{
  "experts_per_token": 4,
  "activation": "clamped_swiglu",
  "routed_scale": 2.0,
  "init_std_router": 0.0147,
  "init_std_up": 0.0513,
  "optimizer": "ademamix",
  "beta1": 0.9,
  "seq_len": 1024,
  "steps": 19651,
  "dataset": "wikipedia_en"
}
Below are experts of layer 9 (counted from 0) of a mixture-of-experts language model. Rows are named router (the router's row for the expert), gate (a neuron's input weights, with its number), up (a neuron's input weights, with its number) and show model dimensions 0-255. Each number is 500 + 50 x the weight over its row's rms, rounded and kept within 0 to 999. Numbers have three digits each.
After each expert's rows: a language model's description of what the expert responds to. This comes from a sample of Wikipedia text that the model never trained on.

# expert 14
router:477526473572531480541531509421476298414558477454420481522515425554540530466490494447497471496497445537429478513476590407497524517563510608543594600444532520423461545525511458522485569541523490551475471565517474497536508498473525507442470537457516560487474495517466557572591502420531466415487547531564486529554471627460456513464481515486520458406471560465501559472480474387418516497579530539482555365505474546444524448500499502465553425481515460465485511451477525537491469564531504473562575406515533520484515592528432521472482535452486526577560535504534476461488514545476539408439472483481506484494567595522536469443573514566573422523550484598545452426453348511490559433429480489472580407538575445469422503488574454439510489539527482466497481479505396488527509441462467
gate0:463540489519412448420403540506552539425524477529491463437579450591496425493483473460598515445544403486394536531507404514477518646511463500550544586440522562463522525453525426403447502477525508428552466470485512480474510473432546497474561454413518571436479470512488541570476530441494348474537497455556389533389396533496472483521464597511531512401445487515489475528501570507498544477542509489501563508538546495503594503512421469440541525541561460505447610478501527559560453487463494547504417465523552536564561525529449483523575547500534529512501464466539503536509429514528411441528523461561541488534485582416512493544506587450549367370594559502466542525489478566517456521493417534499563499485506534477516443427518496443490437469611490522411498443523433471507447405491446
up0:455498499473545468543574448511442458465587511440498456427526488439551478505556608479511584577441499472514468545574544522488528498517543541512578527500543569544506547553514478505440471604478487465394516452423537554500506502486480528515458527559521448454513516537478559507485543472559574475490526476573552612383416520527517445630543634572478495541512392578511478477513522545538480423479541450524522446482452542413496544482418453539424564537463432421471460436472512485466556504489552461481521481578588482398525515555483501556502515482412453496501545480531535457385551492540476416435470499452450531502498533467463523437478546565426407546485484549565475533446505540541544511430534468434427531577457548586459462506452668413496586604512489451494513430515531477453505575510427
It responds to: Periods, closing quotes and parentheses ending a sentence or word, such as ing., ed., Inc., Co., and ." endings.

# expert 38
router:423504571509583473503491468455369496490506492371526524484533505537456626509540436492454466590525579463483547472459537416458478491504535582456567521462466504450516532526548536476489517558565541612513456607504472411527490450533595537489511519481466569448560519498503530494557566578550426367478507542637525501520485570453533447463536468442416470420451517488536526461427538395486542533613544549468580464476441475452488535497448513533490483520507463488464511489440475562438529522560589525513564489491511544432458612480398438475554445422484513459524588523523424515491500518463594439514421543445593504444574524542539462431510504594526451538533408531563449520421414517520513415424554551545574413430543420387433518488489458481463443546486502462521475527486434425504460382504493
gate0:471504464528482445401557504548490498497460535532474424572430524558445525433506497517507428594473417460515580482401407523468441536495512580558536457445499523419490522503483467489420538610509480460504500487560467543442437497427466501497565523438525494330538520503434524587506495513566439554413593499515580521424544557469419400481482430412471527465481489415491589520545417540494411547583602504521508454479540438463437421509482485517572464495540461428536517516465469570472565467452562529519536440478531521509607520491494535428594568433515517477642494557388366388526432466556503563532501483430539546431485488565470520532554481537515485562419465509471500498458537401439583455393628410515510481471553503486408543550515490488527515506461541414469447494469541546472473470510491
up0:437491497440471475440419516531520559493503475590457392643474513586449506468493500407541454537497480460498493519432419537519515584508450544498482382482522477438484413479563532461484464667545468325510536510521534432467471492524458446435502518496484481392520472494446499497536464502512512471477550549506613468416525533526435357481471470471481525471534524386497518552539417593510435561570487480488497459532470422488447476403573453457557500596574488465518472532487475559444455513500563513506522488449515411499575452416477509399498564459432540504589500520512427496465494450508488534568541516485514518496484537580423436509515452467526549391427462518439528496429547520472533488466605423555446495518517539539456474513541466562455620511443510413434449519525528461456520570429480
It responds to: Pipe separators and newlines in schedule and record tables, plus venue words such as Stadium;, Arena, Road, Memorial, Library.

# expert 9
router:551495465470511416552564434468421500519520509466474428434554520507489558441549478451459471562510450514539500446578560529542520447537594528580631513487453510501496568522519535556459522593484452510381526553515507368506464414495549522472492510492460507490500445520427529514572533488544467447449464489509513562514525581346398467461523417443521502469514563519453503493541547448480479486529514456387529356446540398520500505473410512507574466512517465512479499486448471605555538512523512475499563417538530468474470584441467457525537506476486507539580581467595488449483497519525568458527500579472550499446504559502524548502569498576534468481544498588491499469405476495456496460437546548420572442504537451541489491499521537476539524568509510521559516524466504500455498454486472
gate1:462564542516546479397568378556458520460469506506516492481525487603513504504488576434498572593510413530453484466441469428459488499592481493459603433543529457485509459495631518534395422576455467488558415515576519586544492465476545506530519477493487506452476528451521531521554495521415414504547489451565587590503442483379437492523655444534508544486545479460563426570576515526465472539479521449505435449394495463501493517487536581466546502466540434544476583519486514586543426564418464516386491500455400512512499544474528530415537471425594575520553412465507469502469551505537505501508594531537513523441470464502539596485479505380496494523521483505479536385444528555492546555501441455510525517631415502535457498547455516533578468541520482392473490465547546471666481468524483
up1:450481547446525549453542456561482439555400470516590404578450390493482567475457494520506553549570498533448415524437515416459505518427576522495556500451588545483447538451573618373416478532431463516587437460500529541550488474600580543424448499566498513421461501535490512461526486481436560494537441500548484487544373482463471492553592400518513451522532509444492492492542543480451558437447605474454506533481448499563528485489538500557467494526583508514483494512483449436471567508425502572441478492359473514564572539523439574511480510432575449471500504516440491515474485514500412477486521502514567578393425494498544570553552450558517501507497560499480434406330522517483477474349496545439478445574445439515478462440495573527524446512501464461465416453513501467553463487389501
It responds to: First names and mid-word fragments of personal names, often South Asian, in cast lists and sports tables: Michael, Raj, Ashok Saraf.

# expert 5
router:530392553513571451516491437496476407505549553381541452505482452470497445487528463546469524538547494518560546492511532425495508481485579507567515513495520511392431567488513432568479565623547537616471438504503438456551460474505549569449559441446492548485514404532380510527497525500592399449497525575584519501453363576375433405496508436475491481473528543476500582438511500451524538437509481584388524492451416478505448561467462466440468485446509466466441457450497464520526499566570578504563507508549567454442496532497457465566475538440545515455582497507524471488484479537491558463509543460508555483436555545558571516498534482534506426562487429528434436381480490454439545509460600522470539487422519399471533593530464446430572494528565469471522506401444475563523455446457518
gate0:538492468636498419472411500519473406476581571513543569491521466486525424532450440529553415571518444428385499443518441563552431521464435536513481566459470560522560498532611444529437523435521479484522432458497479517550597557576388498558495391427579481537551595468519401574482503466490458520530434518463518534417531477595487444500535445502526408538574474500442534506504439530574450520437513412530519546467559422494532455499495474500517540529435476487453534520605430479574465453422530525476482531500392461530443501528484487589489551456540466441554461432423457442470511540529520463394483521529423538523444504533597488503523518553530607559435602498530421481503444517541530488462445475435525505517432463540530480590508568495465477441495481609496553491361481419531551499468523
up0:499535471585415370499477477438470488460539455497477426495465522399504468523497527507636419541542480492511445492542392450506548466522448573562511520491403591468536398432564430465544497439573462516537485490464475582496500518472469541551489539495552481476432556528514435583403536494578487501459458464497511390380503471544518428508520585530537498487531526554433563443533471543521541534539501529569482457519469613430595456571452519511553616488513690560492447479609414506578455519517490521528520473483510523425493393626464590481438542425433404575479495485593567504562437545476491481601494457446480483432516542528469393442429526528497466507458576471528461548458549495501467540537421416471496510399440506452459596611498469531524489522478549432485633498530502470456540526492453
It responds to: Coordinating and, or, & inside institution names (College of Nursing and Health Sciences), plus line breaks ending entries and biography lines.

# expert 17
router:473461525517562477614472437431385450451524530473530476529543485587501505525546478478459531527445462531459543508537538453466517569515503559473588550413480557489478585587547512545501494558512515572500463530480555432530553455500458474466469464435458512504480527487463565466576528395519470392492473581602456497539421467496409550507502584492487364495519593483585555445501500454478469523513463460545576427387458432484484470516478527464526476467434504459395530472499418504448497535530546425553656425541587513468573512458519463520467459520542463471537507532481541438489532498528521425529474423496539510477588600568482543536544458586513492497457487516613437486433491477542551403492496525544535523544441474455484575548534509443508477510519452476447538547391420525522464487368457
gate1:571409561465397472480541513504489532487598520484526507430532484544557528476432496597571609402535445527443525611493561451433413517606501568505519475491510463467515590520462437537490525532417518516451538504539533527467388545437553557530494432516381498408487497638509500479509502464483584475524455533517517549477431539562436577494456417536462482493472501384490524487588507381494458450474470491522519450529492525518489433454585475470511557465492569463564488505520466520536422542471490509568501596517530498502410513470496466496479552500572500540482529504549502482570486431471504499477584425495448487454501416420430486524509607528411487476473426428453492372412560427506484404520553576556470447543566374527521611473488493493453497530553475561515484407520473584499522500476570
up1:507463486451475521489567567555510516532488484565551520438484487553654469473542483578567581429439499560461435524562493521426378634516465502508558473521541490508511516502529437534530417537467540506487467543459508456439431442493559573462488430486461490391518537549578462484473517490471518434416431525565482553522518538476441559491471404532507554497471456452609584548505580442550473496434537499476460482552417454444501482549510570465540521447504499497584423515497479480546518450482511535557547574504531515462464538538450458538551513415570552496524474483542527467571498490510396557456547395465463532535475516416511503469460482620482467463515501510473550453461481433526390444511506525569479445545472431465453542522486496515501459547534533442504490409605441544445566486457540
It responds to: Word pieces and particles in French, Italian, Spanish, German or Latin names and phrases: de, von, la, fin de siècle, Flavius.

# expert 30
router:547451545516640419516424410447465434545547558459486476553550532534472590476474475545578547521521509523517550474553542493430505533633609435559533496493434540413455556506528459474437554543474496528444489546513478455478410402467567525438519541514498542479517524495405542563536558441521466440466513598562453543528477541426435369477528513499492508486493561437532520525417507384441549477467539465428500460468489506583454519484496529398535430462432475524451556494464515545477446490567549520550523462455532476447503578498456492491551526466570477536560531564450510454511506466492539473559495436466580503471533445531553484460612494512542498563515475524572520518478512549489502408435481544535551431420449493490445554500469479493522440546546497403465451507480370524454450422441424
gate8:502495474508502477470480500469505466587596474562597446474500514505503492451382427570510458502448438609485521470530474586555551514528485436485549403509478571514502552402538436563495532480487600471495486500468468522435492474557486521486507507545460676493484394437396548565491563534519527490531552431493529529495452577448525522520538484545412571502451531541473416515453479499466494611517468475435516524462494495546512448467561490590566626468479511394556542472526507642459492466562531572481483553436560594532574454512515506490490433468569495503543597530394483403546439526490506438474546449453655495421510580490482405505562423443588449535461375549505512494580479556442504495483473491537572418497462535465541581537560462480582502528550565472401461408462458460439517504459497
up8:499587476447542469514566515483527459518523477506493481493546504555502529512434518499584488622491426492535401545446579473538501474562429474537479441518408483403544549443496401586479520537552497510447411563540581502482478492439501530532557499472481588463423545435475574530443534496517440445503533461516584463467553615499570390546445489542465521401481471489446513509541495550477498500581518546551475485361464486477538504400485507497527617457483452490496483497499538573471452445524502590476471531504561535559559537563483432480565546475457551495446582535488497504597501511515478495484509551414491420440484567443559509494512450477528433501374429455520505474536407466424496479501443542528509478517453582405516469516468478527564515391631455500505510451561355424441554478468484
It responds to: Newlines, was, his, he, a and section headings like Early life or Personal life in biographies and person lists.

# expert 32
router:414528488553607437509546477463465492545572493431382410456475430514550518466516479565495549534514472533483465438434502407500504509520593510545542550466464545482438455584526513500479557539509552543429465609556477487556487490487551572420415511446456571464525571401468618508574567536522537445496497518553476511483420498387485447462457476500502403507465563465438514429580498478508533493517517560425596493473551448534467432428544475453470445468520484411511455469541469524435472617506558462510604341481505498399569494491449509515515468471496572569583523571487543513410528552459566503539474506430552506446548592547509486514532507531529442541416440515605549406481434490489543447482491502473537434541511452378503584562528494418535464469571467456487505472511535611447501442507470
gate0:475522566471563478614432501513514513486607453490501488413484542495510405405518494485562532549474470417517502549493465536489495603424519434470446436476469504536579544486456574485487582545479470461506510549504552524443548531515513490425466474519377476531481471519551481562491530534448590472519527528432463510523519515547516475484385501494520544523465479588472502523464527530495500528565550540513489542578596406455418356467498462467405438578424532480557638467451502525548521465495491537488507444469546447457528389500472599447431510524496540495482512381475396588444539537426465422399486522465465501539638470475492462500439511540498461497491590582532544477599501475473446526524487452481474514520566492456553560572501592405533531448492524516569570552480488493519571495512547
up0:433521494506606443539531526472432451465597529572536518484451449443488412525577514546473567566519483476480526451523525492420474583471506464425491492578507572542510523557562493460395522523497635468485539500403429510494426506487557466406548462458443570534470435526484390402499557570540524449474473532448414576531476554453434487480489580551386483493574535396540513430527532561442437556407497422437509554495415437509466531505474540475569584531575530458507505504556482458514540482558546470422492459549500473396538465548571433449540461496503415522464491446544430458433518555478488431453479524414517492476478478527548561498502452534468458506480400512466425530491535492525595525431545547483428458499571431513611481482480513455481502561499441484527450476523508471599535557479444
It responds to: Compass directions and spatial prepositions in geography and route descriptions, such as southeast, north, near, along, into, across.

# expert 8
router:512482470550538424506532452455419384502566503503492443514551540493512452377534468511405503522528486594536459454554547439558453474555575575515571584549485514414417626507521538435466469576409454559428479563539529419532474484562554561465523525423479566473554482444474499569504623454598476505448544482517466540543501456443437400478436474472520514508480551452544513474523499393511496428492529526451527379483465490533487442530486482456522503473436511477499533481514531607500508576538560494579563453615550450448523556491452501497499542519488550533579511486552478476463514450514620438538480517482540503449491553507520533546534515580541421443540469549462504469415487436452520446492530495409571440588480451491378501583562529440530508562540530438531493473456396519448492437510464
gate0:559572530508590481495470417506543532484555484451425500485508542503460596553503534535570533518517507424495614497456536514420419462573523454521525487549461531474498499525560520529513551463503447511455476512606518479436569555536521575495498536530569453486415535462444546583479574435573522506511533597541451494462506464519433466556492540511483577399451437517490600474497554515486568435499516630490529507443588499472496561436527460485461497571486500495502573519447534535460509531546476462555572517435526568490624550592459511421503462457461478465503556440478496449557536461500549404561506475478548482557527516543513477482453459488499425539592547529465497492411522587446544450441434683475505438563401494445456623482486489506528488503519552343508542448562384501455510479491384
up0:536494515525553499500569465476525485571533514450456576467508425485492454493571446566525454447517522442537474519514457490692564594428541453486418572495567498526511483440420541566529522523530594476530500569430473434467372436535503505410428450490372462565496527534523467457507422479334476531462485489479456468519373528413494503438516499544519464546480551515554489479513534466529488539493446411447545476535486585558531424465516503485557410521441508501442489564528463398553479472477567534499440477515470442395428518533488500436510512426597503439564491569377488472536473581470432521526479410533533484476575459467453480495423541508547604529498444534535468495507440526516529530447546454619512418423535562480451504485495468582463479513558438507532483605469481596567506539465533
It responds to: Given names and name starts in lists, tables and infobox fields, such as John, David, J., plus census nouns like couples, females.